python train.py --n_layer=12 --d_model=192 --n_experts=128 --experts_per_token=6 --d_expert=96 --d_shared_expert=128 --activation="squared_silu" --moe_layers=[1, 2, 3, 4, 5, 6, 7, 8, 9, 10, 11] --router_score="softmax" --normalize_top_k=true --routed_scale=1.0 --balance_loss=0.00684 --balance_bias=false --n_groups=8 --groups_per_token=4 --init_std_router=0.00602 --lr_router=0.00109 --vocab_size=8192 --norm="rmsnorm" --norm_eps=1e-05 --tie_embeddings="early" --optimizer="adamw" --lr=0.00187 --beta1=0.9 --beta2=0.95 --batch_tokens=131072 --seq_len=512 --train_tokens=690300000 --steps=5267 --dataset="wikipedia_en"
Below are experts of layer 4 (counted from 0) of a mixture-of-experts language model. Rows are named router (the router's row for the expert), up (a neuron's input weights, with its number), down (a neuron's output weights, with its number) and show model dimensions 128-191. Each number is 500 + 25 x the weight over its row's rms, rounded and kept within 0 to 999. Numbers have three digits each.
After each expert's rows: a language model's description of what the expert responds to; "comes after" lists some tokens at least twice as common just before its tokens as in all text. This comes from a sample of Wikipedia text that the model never trained on. Tokens count by the router's weight.

# expert 16
router:493506493478473493545488501472493471489528547477496482452499485485533453494523510488502532483512510476488461497517515503531501520541492504556488524469521500476489529501455508481497467503465539
up0:492506558506495568509504477552511500454513458496534550490529498492503527498525520476517530487539534478517537515491515493451470510497483537508478491462468513464495496505512506506476477497476503
down0:525488501518489513479481547446462483497515473462502489523514518483545502497511504524484469478503477483512513513501534493522489523475510543520493483516473513517463538476534504541481465540490501
up1:463485501457465489503428451457507535515497499530472497516460474503485499519432537511471533510512472500476496517493549495494537565514456487517526495484468518580503493478509515489502493480517480
down1:477513475496528525512496470571478519529463497496520479484452500475533457512519490492491474501501533463501532515490452485459528524473502472506510499459499531527530506539562516511503496521502532
up2:525487482495528527465511500464525492533490486529476519487501464502467516460445504490446532489461496498519517444530534519512503487478489511504471473523488500474522478447475516499517458524560492
down2:489545481483500505482503456498506506516529469527487476532544529524485510499482495533531511496460481503499504520486498461464553485484513479512476503511499510518512463513508494496505535480509514
up3:509469488445479514497487492523530472520501522476485476489520497511469497512455517486441457470475507536510523498477516506520489522518463520513495498472488473505493509481462515475463507549490538
down3:498489540519481453494495445501486549496477520501480486511524496491524456530492451506505499534521493503489537501477485462466516512531501502516501483516466505522496488503452520508489552524481446
up4:502479515529488523492476494525463493488492510509541549511499492546510498488465506543452526497438498519535508483483464471498503458499486508491481507518448451531500523481530530496541524458533474
down4:511482508503510503542473496490524473477506496509497482532530493495505503480517475492473500468521438567460505497540499552488517531516517456525504491459495514500529496570516504473497465491514469
up5:491535516448496538500478526518484486487516515532484487475481472440529503500529466476495483475516459478516511477459497497487490514490498488496460487542503479480434474493476516595518495481500521
down5:490528504530534502547514495477483508449502498481511486492540480513509494494537480452474515527486458515525489508546527461490486543542547513484510499469483480503535509505490512472494460518509494
up6:534508474466515469470534531453554520475478529507492462474485533477492472511527481486468508476511475467486492483498519504523525502507504457488530548506550506497466466484503455490495485530534489
down6:481464493534492523518518451536471497505464491533521501529493533529532480532530461502524524498507492477520546504466502490475516466493536492495513496522483464513523509527493537515467507497459487
up7:519429476479528482506497511524478467509492505499459510479500483536486470482546530499508456457513476530478532477505492533495541510493449504521506489468536483509488479519491497477465495489459500
down7:491486520478480479481523451500517504513553491462537493542541507490563460516511506493498524484519504506494484493494500550487498496502486524562496525518532505502494510563466495493520493507475516
up8:506517519459514566501461487499477548498505486504514513452463482466526528544509503528518486474464540506502490504479511474498501515466542482519469494496475541495465518493533523510501474489523486
down8:485492479491533461527470508451504502451513509489525519485544471528507510498521502484511498487511480488468428514554501483490481522517496499475481504486490491447490518495511515488497465492485501
up9:518533487522558444505541456502459514484472484516509507521503498460501497483517507486545476451480521545467528495469478492479469483482506517498485504472512524477480495510494495535463506492521519
down9:477511514492519507455476498477527539482523445472502511518473510507491511528497500496520504511470466521526475509493459481477505519483526521496550477515513513531440541485501483570493519517573499
up10:495514489493510485537454505555526524481492510515487507495509509494504500519473477519534483485461480469532523521513519504518512527491501501531544506466455459526497455487501494507500498509443476
down10:536480511499503518505531519442525534465531508472505473543559484493498497510544484502512523500551507577451499505522540479522488523481495520507506461507504534510469502500497477511481502518490474
Line breaks before == or === section headings after tables, plus heading and field words like See, Production, Founded, and the.
comes after: "\n", "===", "==", " in", " to", "|"

# expert 2
router:529490508487497497521472478472516457527515515456479477422500484510500559503537516457506501499526499504513507501468533473519444501538510535526466463449499509504511522517483497505541487481479475
up0:531511541492534486487541468504509495511468516517507504484516490518510519481495527524504498519535475519481518442489505523486490475514488565523439527516500528483448518501477467456468467507477550
down0:517483491501537464508567549468540477484460508486500508502561507507459453500478469525533497480488499481487522512497508509491499494526517517445508531498493534497458476491501501536505497517501489
up1:518484480492490498511512479530520503524490489535502524515508476542465507515518510470478513524517525494469494466534505445471536503501493509491494482490500502559516492507509468483507476460460468
down1:519512482484508503495508475504523516495541498499525509520525510495488509478505497479530474436492490484502487506501445506498457506490488462542456498486520510486513483511488495500502496450522494
up2:535476508542519511471507536491523509516453493482489491491516494483493526449478506520471531513496527519532493518520529532492499496467498490502498465508495469500557465491497520475479490515500476
down2:457468491499502532451509491504472517526518474535502521554532484506514499476531510542490519462518512569512490481479512518505483520465523522496460477526506487513494526511474490476461532523524492
up3:481486526475496473526491478480536517518531474523476523491529519517489457531531499519484447438478491507497504532488484500522513536519532523492530523490437497452491517477521485478491482510471511
down3:548480511474507496488474497475504458476452482540515539495528475497491472523492487519470493529495537499507502523487513554491482518497502466508479494461517481514496473504494477523447525489479497
up4:470483529506510510498538493504487522487503511505500478527456487531503518533503518515456494503470518482500514490540488507491535527512509559498501495485496491514475528523458561540444492505501463
down4:520506495460496494567561482491510557532508490484514513489509484527494470511532476514516425500521502512520509464493536485512499476543464479462470464511470525448481506525525524553515494530491500
up5:485534504493497505505502520500505476471498483527497504482526467476461504499499526459454471488519546515473509515496512498500509515500513483533444530499473501517508437474477515497525503484470509
down5:506467502505484489473527493508472523487504481582507484537521493526475505517530452491497507502469520529515530510476526499530496485523477513479519450469481449476496509502484509459469527532490494
up6:450451484457509543494495493502548488506494509488518518501503492475473534476522466502479481481489458548531499520508437451518520453497532492515513528494466527498455489509478480521519547550509499
down6:478489550495445494537512489529507482537507495531488516505480490487472480513553492490487517496481493515515504496478482523516475445531495489455495537523507475525498476478490480504514536524464536
up7:493463479535506498488488523535489439519474527480464524457488497518492480538464541543481445475487484451485509496452494518480543513484482496497529467484487506531476520445504497524481499480496502
down7:498538501485474466491496506490496482519495496495500517528520525524515493513506563481513517475471509519513514532455546487500524486456494540523519505501532504555492463488468497518504520469541477
up8:527482509501484491517502486492529488491498466502500499466469524489517470570504524503519500502514518566497488521509488465514487497505509485505470471503506506494502496475494515534532514487541496
down8:488488499462488506537519481502465508504525534492514554464489452497486502466487526522467494458512477523473498475565458474518463532501541497497434477445500524512542536482508447497538522510480481
up9:480501521485581508505505511502503501527475508479494508502491491499470478490468546524527502517502535482508476494500499522497544538496503495478485505494459486535531522526496507503486534486493472
down9:493502503512489519493572502523521522510509490490501481506505537526502522527533485526575529487546493480514499501494519529483456465502496555478549511477470481499501523517521565538485535483506471
up10:488510488516510541489505544470500536503506491496491486481521501471514501521477557515511521528507509501519523463486525520521491498497522510538505504509510498516510520513468554501515518484525512
down10:479502471523526506470510541536502526539498488463510511503506494483537495455531463515571503482504512525526506500500488520537478536475493513483529494450517562496505534483538490494468451478517506
Words right after sentence-opening In or in, like one, a, mid, late, summer, plus year digits in dates such as 1922, 2009.
comes after: " in", " In", "In", "1", "2", " at"

# expert 34
router:521500507526458465474504492464532518510545485505470525516485490511512459493500491489478495500497518504551467561460485507490555484510544529454509549517469494507515509502505424547544476530481519
up0:517487524492496513469525473519461506463457476521559529497555456445536525511499506466465476496501462484495516511474487508468509471504499485502424517464482534515491484531498539536503472514471502
down0:481517514525477468451495514529532509550520489483493479505524511531488525479514512538524488493490483502474514524434463532502504501498447484480437511483490494462484517477504513493522503524509527
up1:503462488485472523524496463510486521482507498513510477503497468534501479510461546489510492523460497471447501518511515526489508502508482473524507513497463548535468525500461538488535483502498463
down1:494498493510460510530517465518545473514511536468520476484500528474498537474480486485516478481482484501505510531447511475475507504463469495482496455480517492500465509543479454513476530490526528
up2:559525471468511461475513510505490485483524506513471477501517491455472549473468526482440483513468469472494533462492526516473492490510485505515484483438478486513503492502485528525501495492521449
down2:477493517464506484448551496552522522521521519481464481515492511511488475508522505501526488506476499476497470492477439497489466503478508473491476509536475500485491470454484529489547507483476434
up3:542500473471520542502493503521518487521539485493470460467518484519477499530468515531488455485463533506500499503508482504511468524509459508483504508493487470456497525491504482501494530492533492
down3:503520516500523511505506471481504500514528500488475458483521552507525493503440496481469497472462479497493518476488479542499529508517501548495495526500460454506499484488543455533444502488513512
up4:520478544480481480508512508549491501511500496513526554506498521508530494558459502494455506527501462468516501498514482500526474508481521497504563489483467496527480520487508524495497460500512503
down4:508506509482537493495536514480494525490480526529507501496496480498520546488505450482513514494521461525540551468506495508440511504460519539506497505494523536500465495514501507530527518537498522
up5:489488547487484483472539493469482464518530535578503441554484486513517497496491539486450481495505532513453506491471481491511513493510528466512497498534494491510485493508471521527506529494524466
down5:465487456467503500505523523526495472482513536477474481475494495516486505490454525480516493495497538448476461472488495491498498500495506494571478515501493482533480496506512508464475476500491495
up6:487503489482499479522481464477530459492527501460511526473498489419535516485501493474478485494496529514537488486467558435554483515491527506499504476481502488492450466530503467532502523522492465
down6:530479539523474516519534493498482485505518449509508483543501486496492522504515485527467502484530507534512481497486503461514463457530508506476523495499478487550496505494454473455533570486521502
up7:554493493508513484520474524495474489514518488515499497477531465499507452518473527533499507477526486518500496513492467546486536519483496534503531517484508491474487511508505485517480481480552483
down7:522535491558515509497472497506481515525505481548525495492532524474494484493510531538536481473432480498503511506504436513480559505505512502505490504525505481428499486539538509558530520517534519
up8:506480510558506503478497483534473508460509518494545507499494502517503507525504494518483472479480526510462511505487549470440485518454519472508499512507464500495498477466526520481507504520544504
down8:514482499473501538495463503496503482550493476541524545550476518487436461445443506477498521499495470471476484500543483500510526537513460499515520482517494464547512485506496509501454506504543507
up9:488486474522494481501458506552502461523490485544474529488443509515538520486494477533494470466538525487474518505465497491475515506516461450516476480523496485489520505483519481515532553496525484
down9:502519497492470504492460485505540490490517528514492498490520504519489541476443519510527525510498519480468501534489455500499500474472498522429483501483514537545474548543526464504482498514484486
up10:510509479471476496511471481532512463486510502486464518510529530502487497535470487503477516516522524501452512513522501509531451549498509484544492502469500450486524481511509504468509518481494504
down10:509477486492497520492485519467498497479530499484499490489514515513555533532442472438473514506505492512526491478559539537494498482526513516504503488482496479505502487446501506515494488465485467
Conjunctions joining words or clauses, mainly and, also or, but, &, until, while, as in Navy and Marine Corps.
comes after: "2", ",", "s", "1", ")", " such"

# expert 42
router:460518481500497475507496490491520486476467504492487502480452506489538525518457483511536461517516509469452484468504484524481521478499459537518457527478485478479451467453502462505512460531488541
up0:531495490547508521493476476468513531486525498502553474486473502484532468450507541497516482464497518501492542470491490514490493497523516547537460509511511491471479502504475551506505498486486486
down0:512501479482480495492465493514485503501520467525513469509519517494515483487493483464515502530509458534520501558506487520514510507490488467446538483475540559517469507479528492501529523513508506
up1:506474469541504473499497495437475512468471513495474487500492464513471497522495499518498506527541538497523515491487523448421504524508501463501573453503496526539470513463540487504515473492528481
down1:494463468508524521464488500491481528512476491474491459476484488483490511527500499481484508517507506506540539486507463479467480517490499472523461515468529514540525449524481522496480514439470482
up2:503477499481512482476522526504514539531483511482477460489503502496479497495463515451434487498465489504488516497509543517472511502516528534502513505494479506515494479493448501480512472540518504
down2:526513504440507506434521487457501485518535501487475502506490537502516472492520517495529536507537505538503478535526524502477478531457521513469516478518469484499533490539526480544496499475521480
up3:505462476471500472535479484479511476496491523513471495510477528471520493515477503497447482458467536512485517487463501469529481490519485501476481507508467495519511519505490460449527508498509526
down3:498500533494485499456499486473464463516467513535509464513504497473495515522502494532501511565508524493497522496521509506475499465505511521523509492561495495507498499503465498492489550483457477
up4:511527518493487552509481496521447549533512487485529480465512458474490477527489473503494510509464518490513502504554502471484511510503489507511537500507483553513499534510503502523506470554516472
down4:493477483509481507506478532468515536484514523463472460544520475493510488467537452498502525500537530505570535563518506534487560493509494531493511454501508503478514495520476471524492494534511479
up5:467537563448512483470503526464483496503534518530490558504499506474482506491532505507471490510556518524489550470456480517505517521505546497490488471519511496488487504524515476505508577489512469
down5:495500471494485479486502528513508481453509488486471489443529530474493465487518541501490491497463503491456462506508493509521504460498485482524489521474491512514487457527510500496496491481497498
up6:490510502500498482494500469487500486490515504487505501445488520482499496528494449520483468515506532473518528502467480480507480502508507513470532512474470488495465450498485456477526493494499482
down6:481478476565507503523479516492530522482463498466521539506470526515541551506531481502483497548503521473519487485501514514470475494487520525511511466473501463529480503510498472499501556460529520
up7:525460457516497464495491530486440453461458522500516528490502474511541484471504466512454498489469444529534484507484519539516537521520467490561488491494477490481508505481474522516457540483514463
down7:525515525531483507446483506446483488521533504523557484496531487490519516443499480488465495555506461529496497489471479505505533532467450523493508520505498508511474526564497467524490502527477543
up8:497499522549540487450527463500452516522496475510516471450505485497496510525520457485537479523484510546491510519526547496507472558512481492525526498485485522478463495511520518468490502493537449
down8:495542499461512506500505503490555513445490481491535512496497523460502480508483487455448475433482520507514475511496478511471522540526498536494542508480492495509510510471499515509510459505495531
up9:473524490498540539532515504478474483499473515525519514548437518450489530502483480522481491493491532513514540454504419510492518490474507473458476480465462496517487507489535466525474494475474466
down9:537534514521518551494483456512505546526489452488509463518502521503484491514511557487538473529472515480503497459518477531485489517477526505508524517522492520504498448517551489493514494458500537
up10:485520470510521554555521515501513492476450542529508472496479526445504511491476466492555497524487477499513551459489519497560498450485491509527503499497508515478499516501486490456480493471481497
down10:514492509503503504488441500486522529526512500464524473463499480488503434482507492501517482486506495483501466495491514510495523564445460492506561504510517520518520511510524519506486479502536549
Open parentheses and word-final pieces inside them, such as "Rus(s)ia", "(1998", plus sentence openers This, His, Both, When.
comes after: " (", ".", "'", "|", ";", "("

# expert 51
router:502472486495513473497536533510439464483520503510526500528442501523507515498506491501465483520528465521525497470503500463500509510490488483474477483507487482497471462506498547522509494487475461
up0:533545493469515484491544479504486497447540491548516508513522492510493506482521541491481488470576472497501518488499495503451486523500519553509450520480519510480445486505477485510514475470468548
down0:516523473500515502492543521528466506492551485458480552542529523537491485519513506506501463459485463495517474508460491550506466519503515519465531512535543492501493557457488508520503494502523508
up1:500450491495492547534494473485470518496520547451506491532513511522511524500464515500465481527492528531532492499487529490449503545506506502513539463499475487583490505510507524517493521489513492
down1:496512501463531495506471503512472521495509512453510423484509505479492450488485499498522514529492495470522543481510456441505493499466488469536541504492477457500488475490502490468516503497485476
up2:525497515479516535455537523464465493457486484526449512528501496454435539489514519503451534477520484475549526480487536511491486515538512489524508448499498518493477470505510530492515507487476476
down2:472447484494520518506509480532513530451555486503489535469525472492524504525518537546511521507527541542463460505506482515502502500479481505524527473548474491542516530509506486485508479551472501
up3:553478487479551502450512502503492503499497491514453496493508491465512495494503469504508415444490519466519510507481541541505476533517478529521523523491462492504510576509494495489518513503496538
down3:517491511503490523456482474485506495488487496490544515434498519490488487482514468559473463504527498513481514499515488470505513515506513469508448492524494500505508516503493512514514498535513471
up4:544449518487475482512452513528477479525512515508489520509479492475503547505491474492451508495478498475540498481482498506513453505478491491472529485495490533517484486501493509531537498477492470
down4:499453468492491537501531489488486521508519484482558493539537492494484473501517496507547449494497506523483512532481516478503506459466543491514512472478490499492501470537506509466510507494513462
up5:528509513567510502466496517475490478517466525560495540465496490456503533469504453493485489492508492532483510463506491478500509476517500487532452503483488481478497494495533508505505512474498484
down5:470521509478466504534469489461482466484484495499488456539487496503494529510516483502489490452451505518478485488540539554458556463486509496486542469484504495471532493503524502464453489468457494
up6:466462509469558533543523519487519484514513477449498519502480491489488519485476514483477487539530453491538495513520522467486467477490485488505472482515514457547475499504500478525508513522480460
down6:542500518492534476462488506489493538473492467497521492480498482544491535527529495500451547523493513467512522521480517506562507457504539483494513483461520504507511495505490488477466517546468537
up7:510471483496560475462522520486487456484523508505500476456507473505514480476473515530520498484510505494520494457452509515453547541517457496487465476501533479520492516489536507527471510475471540
down7:507503464470476519459485489518509501507477524490508478486513470508497482497503476476462476536519489507519457480466493521527525546512475507499472442495496529477498519503501482497488530544494503
up8:523472500512481493452474524525481495485530499508498478489481498531526502525478518517473490542500545535461489483464485479493506561493494511524483510496488534491525537477521529480520498480526463
down8:484482506493500512514515548469462492484487491516506522504477455497520538513513443492485487460504489491471478498559491493501500505472462477495495474477457499494493522499523526496464489505497520
up9:516465505537547519519516531462495507535480505498478506490462496476479483495547492463541482479529501508503517470499479493508502545525510459528528517529458478496543502513478484519500453517562502
down9:493465519539515489509497481498471511503507529484457480478504523525443518556541502488547549543548498533508538479537514459487503506464488473527528509462464518484465494506517456541510517510507487
up10:503463470536488468530479489553501511498513504484530544518502509521499536522469472463475508535512464476507511513457482524466469445479507484500529525476475481546467483507508462478546497472475480
down10:490493504515520494484520479501491513514550516478513477515469482501511477496562519519522487475477535517524484530491501562500517516498482488486518495492466447492548469504509476479488523466484455
Line breaks, == heading markers, table rows and closing periods in album or game review sections, e.g. before Track listing, Charts.
comes after: "\n", ".", "\"", "==", " |", ".\""

# expert 33
router:472529474512481471507542470423493504546458507496510483513491488504459517498529469500502515524488489535451484476503491543509478472517513465520453523512487489515499506489457505474456451482526509
up0:483572500459488513502540497510492499456466481538539476467528488457483520542504523507487510532530483501487501518450465528451525481493469522510488519486473550499441489499500486512509479478465496
down0:560480480460514495470514484487524526494508505494489480467529506474507503441559501517479519479470477510541496546494467503488526460473471522489426493511472506495493537465490487530477491493464523
up1:506516498530502493494515498440524573514485493538473479500484520489460468519475484526479490561524517490525502523520537477450536514486513472524528517492511519500489462472498527468511502488487482
down1:476500532512531489512500473526455538523477502508504480495484511526490517514565438499514513520547503546500511496531518526506460501491495518511505492469445485489513470476523513455513505494467511
up2:518511484464505518471526489480505554505502500466523450511508479490484510476437538483468507553453502469477517496520525468456492525505485531491490471519495515531513490473521502519522486481596449
down2:522517513497518471533522557462498533513508508490502518488515515519502491487493511514531543498497465543493486477517484495495539523522509502513516475468525520505475498489514492500496465534487480
up3:529508505443499545487535512535478475489501505510494473573476483512503502550454503549466479502440489518498511494497506503497470513520464511515487532492474491502519549491477463483496486465520533
down3:478516531481487505532527478504458472452475527498499524537478485541513506478471501543490516460494454534471484524475464527505514492503518534495504514533473494509494517504476458499492466481538524
up4:535463505519461495491507505503443513491503483484555495529497494473492551535501492518451495548477440500503512499530498543446479487457486513486496488532482440483501488495475486514490483484519457
down4:502496512526455492546544482544516538565452511498507495515508475467520490482542500516476474490518463527483518525568499509523465503500507482516508475489502482475529486559466495523529498452496520
up5:513501527478525472482486544488442484453503503506516495489501539451499507473543480511486440527539501498476470518523456530473531534499562462496489513562514531498493484504500481498491532470453535
down5:501497489501495454474493453517469468492512506464530466508571533447483531503482519504533534510576500503502516505518543500493521539489554496509503491495479497507512483519509497471479441551498493
up6:483477471464516538536571459495474481479519501451509474492510509529498554468525477518485504469473443480560503471502505481508487471504473495478488484484468494518477475475477509524492462536486481
down6:506464510472461531486491485503509484479515491527496507499472471499541516491518486535447466464494494509530481503501487488534494457506461494541524511509535485539422471490470477461530512492459509
up7:547485434467494499485451568518461486541483520465487485484498484503527481472493511522522442480477502513499502493505539548503517514495447494527488506495518492510500553483517510497446480494489531
down7:514502468505506532475526504491452492510441480473511511467511548531502484504457510524510483512466478470523498492480522526494537531458437550513490485491487509533482482508520481523486488515488521
up8:516463499472533502524487450497470543487520492474504475481524496495523476561528547503485488526531540510508493538461545482502489514486485521515470516530503546507499519559499515547495496495526493
down8:500512477438496513534522496462513483506549516481515530513504493489510481505506496527453472515499458456468481523471500507527492488484518502493483474516464502510485492536485508507461533468547511
up9:515530461525523490517533491460475504481494496516513495542505523535483496552468515479514491493489439512519498482479465539465483485481484508514478512481526513521515514499522512526478491469498480
down9:451513521538521504505520483475531474514472542472529453504535517498483464502521498482548546500551560511509506500503458461519465469504501471502465536512542464485518522509480503461490499515496468
up10:479460473503536524458513490502441502515488518537493476503536522514487516519533531506522475523530502529499470465464516529516502501496498474509502536481508532484502512558516497525497513522513546
down10:497504460517543510483500516491552459501493458487460535494483509545512531527539507522538496492492510462467458540490516525491529469465499510489513503495535499471484479511487507519479488502537524
Leading digits and labels in the first cells of results tables, such as weight classes, ranks and medals, e.g. 55 kg, bronze medal, Win.
comes after: "|", " ", "1", "2", "\n", "0"

# expert 55
router:501475492529465469503470490476527465519482496475503464518511504498490527540475468482487455510531515499476493495480509532508471458490507501535503522478492483491509493524464458470491457524522491
up0:511484518480526516495510516553511514476471485509519479484479533452518501498513496473514471500506496469538535532499487485458475476510478494501471489466477504494485490483468485497507507443505485
down0:482474495526476500503522479496526491510555486468475543550509502539504507500503505488499483501492524490501502495490447550449455541483511480519463538479498508468501553526497480524497467500500474
up1:509466461529454491487456498491490496520477527517484487482509441517485500516462510493514509509522507473520493516505549514490521520465474485501536473487511493573488517486526500473489517494523450
down1:523479510513551500465528497517461549543518495505502517527518507525507528471540502441500491518507545506525530518517527485469514516485485515475502478474473503508527513530489570504527493504491496
up2:494495520500545490507537515522475499478496508531532475526518494493479540491465513480428521526431476469517539485505526521507488498495500499488472493506455496456520453472502500498510466476524464
down2:511522514482528434515525513485495487502541489467503504521545523461505479527513489487524503521501513484521482508490543433504465539529527503490512510466474533477489478491440502462510517468462452
up3:477496529451488453467469504527547468485475495501536489483523503505472483538477489492466470493452495489517514517497498493525502526524471515458504510469442453463497519494492490488554464448498533
down3:490496512490479463485484501512485472465495525489517486487521531463480484496477494520510496516503541461484488498481501516473498520477498530544480449527489459481495497486451515446503509474545453
up4:516481533508484474473499518505459506483486508506531534510487530515484511512534535558489502494467491525510519492504518513494470535498461505522546494480449503521506510506478534530503466475511477
down4:549491509488445505528469506518492523528518485497519493549469485498470500512506520549529486518504480548516526463506515476495508508485493511488546504516471440485520492487518497555523479497486474
up5:472553564543483474430510525492457461509546510529508475509488467505448501493507527465463491528504491536513515480450508506479514538491488495508433507526495505470494468479473495534529535484476472
down5:487504482470555494484545455488502498439476507527491480486541469529540491507469490515480468521472515508458531482500477481497483472535490481522474486475472506536497520513485467508496490455485519
up6:488504506458493489530542457498518491476504522479498486481528522480517512491497462475474521527485461458497545484472538465513500471514556510525505493460486489498452475480494501478502485511512503
down6:486519521581533472507509531530498514479491513483496495530483484440544516455531482495520502493531472491522531523479464481488491504508494527507528519532520500497534458440511503519508482518449499
up7:507512492518529492483461528525447451536492523476525499513495477477525487523486526502451486514491532504521502497462478550449489503497486532517524498480467494484491507480496494563443503486496529
down7:510524473537509530495491504478559539497492518520524476484473533497497494482470537522478507483466505504480494487518508484498522479537482539522482451525504468523473481529501456460520511505495533
up8:506456516470484482460462490495551502515510516508507496442473527516520492545513500487543480490469524511462472508531530534457513497486509513505490522493510513522497498519494523480529487481547478
down8:501489511477526513462449513493491502462517514521507528503558479521481489478544521481524521500499495467511456515525515526517490474510495510495464483494467468471477495444493495535545479503494542
up9:509495464499522508547526469475481503490461518491537505485487499450489515459479495541504497487454534496526493459496484529484456499527481470519467451478465476478528493500533510507450497475474472
down9:514529471492503457517562519474504506506481453502515512506480468505501498496501507490490515467505570473536512486496483505470463521524518514531494489510507528538475527530509520483487546502513488
up10:465524479480529496514506479464479507486499540508505488521481519504523541553470520522501476512502439496513507473499487523489493504452518513485481506521476494531464469490510483517495502511551483
down10:492487538491547474484511496487505509532546495519477492506506495566505496470527443480516489513546516464540464489475537499483496514454488489453542498483466497488517453483548469480480473502502502
Opening parentheses and first digits of years and counts, in infobox fields and season stats, like (1st, 1954, (2024).
comes after: " ", " (", "1", "-", " $", "–"

# expert 27
router:458534520488520471465497548493497508511473483511513501500473500533501491513499490506489536492514502504466492501530472504496550496460472479509534503551490543481491495499503470513483509481511531
up0:511493504482476495511528482523520515453487493503520531477505480503511510497533492501487493487528490469533542460486511537450489475490522554486406521485487509476468498530517483500514472492453523
down0:529500469450544533509513504504488479493545532485446522493536521519481492492508470527507534487512471502468508504511488519501516469486520538452461495491500538463482465492550453509495482530521518
up1:477494499514502533501474531441487524519467536500475512515515510490455498512438517548520532494549566531514488534459497502508493517522501461499513500514481508541523483495517507487489515513499489
down1:483497524498493517513516543507479479521532492527457523498492497489508466489522504556447514512513523503523488504524455498498503530448495532537486538452489506533501492470494524472532498518503500
up2:521481526462524521479502498496464509537499515461516511489512469495465533506471494444460492521455481489485514466511498547505490548493509519526531494489490456464492481508466531510515507495557483
down2:473516467531493505475557499487506516498482483474523495512472512505510478532489509474545509475486498512475524497456505524450432514483460510534526500469497523506524532503528573521460478469522490
up3:483527503461503512573496504495512479515486532494485530437472497484450492532476476522522478466505538535440491519487506493521448520510494544502534532456477504493519562496520449480469477450481520
down3:468523499517499524496512491493468492541496494489503555507483505487505502467463481476496455475512503527472507531520517487455534529499469508476489493511526473464511487502478508514487496518535498
up4:537503524465490528508490530551454506491514486462501528491494475491510508532503540512508499491473496510511509491524544492541495528465501552507547493522486496503470509488471520516496431540494499
down4:502509475489509519541477538506507540494531521510476529516482452478518507537527471501472474505521511514528499475496535516434456495484535460476480466448515487522501514500548502547515498520537486
up5:483519502482500527499462508464534484498549542540445500498493472468497483498515493476459488528514534481501511497500486461501521512544531507487482471494508496504482479487519469473552514471457500
down5:541510491466511524479552502484480474479500490501505447455546540502527507464463523530507522509493484485503510481491520554512489518536467520539520537455506477491519490519511479505489473486524526
up6:495496483459524493502499523502499553523493523471523474492457486493522484433537490460510485472487511522501498521530492473529464482503510490458513470496554491502462509490497485491545493497515505
down6:532472514491505482508517475493445461503512508528469510521494522475498467492539543474467535489516474460513526509488495521490514483485445486535528450553500512548483509466482515429511531496471465
up7:530499499486542467497471553489478452515489509494477523484502471496501480528478498505487505474522484496530504491490516517501518541512511558491518465492510500535475484481489531500433460502503515
down7:477539488499489540502477499497502469513526514519509531473523551488510513462510462489515499518458515482503500527480530493467500543523495509472523486522502483517539489529461475495481525523483475
up8:533493498507500505462466476513475487505506495506553546476478509514484534515517492462518524521509530558493509505482507463477509513467513514493482481486432516517486496465512525479480507463481499
down8:494503492484474493499496507473489527489504495489504461512491550523531491493523461493470499504521468500488557484518512518526492496511534539517495474511513491497455554501569486526486481502523556
up9:490476505519515467518494489471483496540512527507495542512443531511472505519509543535508517465499495501524500472492473494498520498500465500500477513471497475503538484482452495492468474507511474
down9:491492506468514529533523498535522506474498465503484498487549490507476490510492494475503481511475481480482503524523499513499527542524466510427459499524493490516491485456452486535531506537488498
up10:474499492496466513550472527538529502491477528506500517460560485525489486495519483469500459496474432512506515472514489518517420549487487515531568494459480467484462533537524459525522524495510506
down10:558516483457475507484516511429466526516525513462482491490507509469452439488530511462500482491521508453515468542494507539507497529505434492501499479437491516501461487467523509503481468512480497
The words which, it, was, were and been in descriptive sentences, e.g. Foundation, which gave; and was renamed; fly over it.
comes after: " was", " is", " were", " are", " be", " It"